From a checkpoint of a small mixture-of-experts model trained on Wikipedia.
Experts: 96 experts in each of 9 layers, 160 squared ReLU neurons an expert, 8 picks a token, a sigmoid router.
Training: a variant of SOAP for the experts, 1144M tokens.
Below are experts of layer 6 (counted from 0) of a mixture-of-experts language model. Rows are named router (the router's row for the expert) and show model dimensions 320-479. Each number is 500 + 50 x the weight over its row's rms, rounded and kept within 0 to 999. Numbers have three digits each.
After each expert's rows: "comes after" lists some tokens at least twice as common just before its tokens as in all text. This comes from a sample of Wikipedia text that the model never trained on. Tokens count by the router's weight.

# expert 55
router:559491393530449504452534460525540529485486443515604437435412558388475478503444463552461523467570479473456512450551558533522549461555474414531575452568548476537487557458588382525445608558490553419444482510483594554492473554522540580445527488536556528434516563525486482591536453559392491450420500509478559491524526560528463550423538619544492502528470509524514487446494544476545514486517505575485435424459545504536496516482524492528444501535509488497500449471493475440543496581489448
comes after: " |", ".", ")", "|", "=", " to"

# expert 81
router:415513531484497533496461576526463477530652488579563383468536518463456534558512537520526574437418501429477544587573448519489455464528453552506521482425546554497522509416523469514498393546458499525497465492540588519596473450520554526555535428447500505533498502527443505472580437453479494571495563465468507462461457522440518440538522456453454492386486477428527603506503465605483483575421537544508421494467522459464509429530449644497420519569450451463427582525547518483421511555475535
comes after: " |", " (", ":", " of", ";", " \""

# expert 68
router:486475415532549505604584513490499453454573449475571475433480490502428426583577416483503446489566545529575406558472493496476502579457478462559461548507527444572497476512488490515623526460471454483496562541502466486528561478587485478572444488567518473544454510468531472518587482511546552428485504568538487383453479507510557587499470471428507531509609450543506415512525511587546469495476491535493502444543361533547587500399604464547404434586473437541475535528535571537464466508598366
comes after: "-", " was", "|", " he", " were", " is"

# expert 76
router:525530502493549523493543435469547461468481475422580550533533485444554543460533569480535543523499415445382494490470461494538559535546477564534515540485451504551415466475468513556464459454574507601489430572499463608487564531492583504512465543487489562510536616565487532554408532544584561470561459429635488430534520542505502407506541595532519525529504489486562471518550449481480573504488512542485526424477492474444385423512542571538456531570483491452532551495467505487402447562477477
comes after: "=", "\n\n", ".", " =", " his", "'"

# expert 86
router:474558406457491536427424483436480496522527431478513479511445541571514490507519512445489634522459492569479462572523447457448496586464527421517572602507554553477549509470608486486426493493529452521514584516495480427503518459518463493551538390441545497513455495466502482492531432521391520488424514509440528462545571358454435469556426467433545449446544538433505512451495548453587473514570495463472572554458499541538469497550417583430497415508620495512502415509386525601494495519481484
comes after: ",", "s", ")", "\"", "a", " well"

# expert 42
router:553456435498480519471423455558435507532504486538447395440497537489554505397419479470482551487554574426495553453534548454461608426551547519512498589471429519489517534465529521515520441485518514572508434429581492519524543488483570459510587471538504519435562516470473520533498504529517549466503567375549484471477544514428516478488506478490547482610549511458537458556536516548449563560512429436441537407453498456503428485520512505551468514595531521416557483520495504540529503503458510
comes after: "=", ".", "\n\n", " =", "'", " O"

# expert 24
router:523522554549621481445504467535479486489485439487559564568462528467549482511568593539557587565467517562534440464519408572439541549531580496489382495457527506540523493449454458566565529544495596421535504445483557496478450513446474478434537535492491484528521516383510456556528509449480521504446407494553538510476548495461582615489441532498429517506486503461426659512534508525499505484481549454462447607552558492518430516521464510583525461446548482610418544441564506498466577494551471
comes after: " in", "'", " of", "\n\n", " In", " \""

# expert 14
router:569491527537438471442460506439480520538516540424486549459467429501493447454498484502529502526547400388498484611479497539391528521501539526498451439492466481572532576474587600515503437487473522535475504439479526468492499528490466439414537524460483405496468549479565535460529476458495428572486575456513554448517437548462603526368401490479460536457544550602515519447539397450499496637523476564541535553474476529441470489483543512484579480588484433512489381385544517468485562515506438
comes after: ",", ".", "\n\n", " that", " The", "°"

# expert 69
router:474423415523509502482476487527446523548540506539540460472485559433538447583432498430475436491569561450550381500485527565440555532541600496428503469546476450435481493478546490476439428466462422449470489439524521534591455520601461496493560510527482443435459535518553364499482404526453581448499525489461589439476611485525495532471419471523586524508423432477434530484442583471546595540561558547466453514541541458498494564524441515547459576392584514489428518589523530555555451495445525
comes after: "\n", " |", "-", "|", ")", "  "

# expert 5
router:530477489417495498464486427492627390452540462436538580444480481569478509415502425531465466487522404464401501471533422458588595569465491498581494529536455437563494504532398471480644427418519513659542407544488525448478506510544525490627537568496561449464588499543469520429515513459533433489515490403508504551551506561420525521487406608480503419529501518451434465489492492463459522403531496545518541559510432463516478478497454526444495526485507489478528540502514517531492554465454444
comes after: "=", ".", "\n\n", " =", "\"", " In"

# expert 4
router:508510541455428535467401509559410458542536507451506511419475561563564557480472485573564605529460415450544488517453532437529448457529509449540530401451498476448541543522511442542513493469576503550494446505504484468569524404508453573516540502434513449497472497438489573486509526525477482505485510478462521513578496566437425568488562551575483534519517478591569458519453575509469515534523459596546503574458560574402570444523484479609430485435509515471474396457487583492418363419472480
comes after: " the", " The", " of", "The", " in", " at"

# expert 52
router:496494490464519538504577528501449534459496492506407462549565538536461463519481545397352503482462482563519549563473489504557495533534456483470510487575494440580553515519612470420534529499503567465577472453550452524489464472549387574559474453518573467544521464518464560484566494561495488541385592505527584593486536455530483461475457457467584516519499575496454530482561497490436530468607543448525508507546468550515431538433578449489472491467506463455535509560538456590429560447548497
comes after: "=", "\n\n", " (", " \"", "  ", " was"

# expert 74
router:490472486483488430544416525507508548471541555486420455385516541449555479431514449573453459535474422498524442469530520517412564494532429439473515460434518515449525427521509514520512486556415590516579596521501465470452525514494480483549543390466366565534523538535497424573545440437396509512505478539552507439430477533518496573479465466529505480448467488527559510442505486480570533570448507478431420506497574568499499497456420536518474452447550495489495521542452491519575458511541469
comes after: "\n", "|", ")", " for", " information", "\n "

# expert 31
router:471463485525518410530391584446403523509496596434408541411513541432528428482549538512452546578550476467500466479497569483526429535456443377481558506513531576480561453527532518568505461509474549551579560542562542392491448534531460498525491341510406568450475531521504519513508553440381485496556490508499510400515410485536465478526530516479468550426488481488470515481443482443483533552536455447453413493488616477494604500535536522493464473432658441521429453520439468469477503503499451
comes after: "\n", " of", " in", "\n\n", " at", " on"

# expert 84
router:417540531567472515558484523549452462515515481640470408545556440431430566595461495612538543508470470491478505544591472519539488494466506578507533539521542407403536472503498558517516490516475505580479494533477589476578561526475461519431510475525463482541516506471376598483548504479444563535403456475501534448454446536411542464590493527432475385449504498528517576551517432433499515485486433489487457467480575512508501462551509621465489478518438520387539527579575462519447564483485547
comes after: " |", ".", " (", ":", " 1", "–"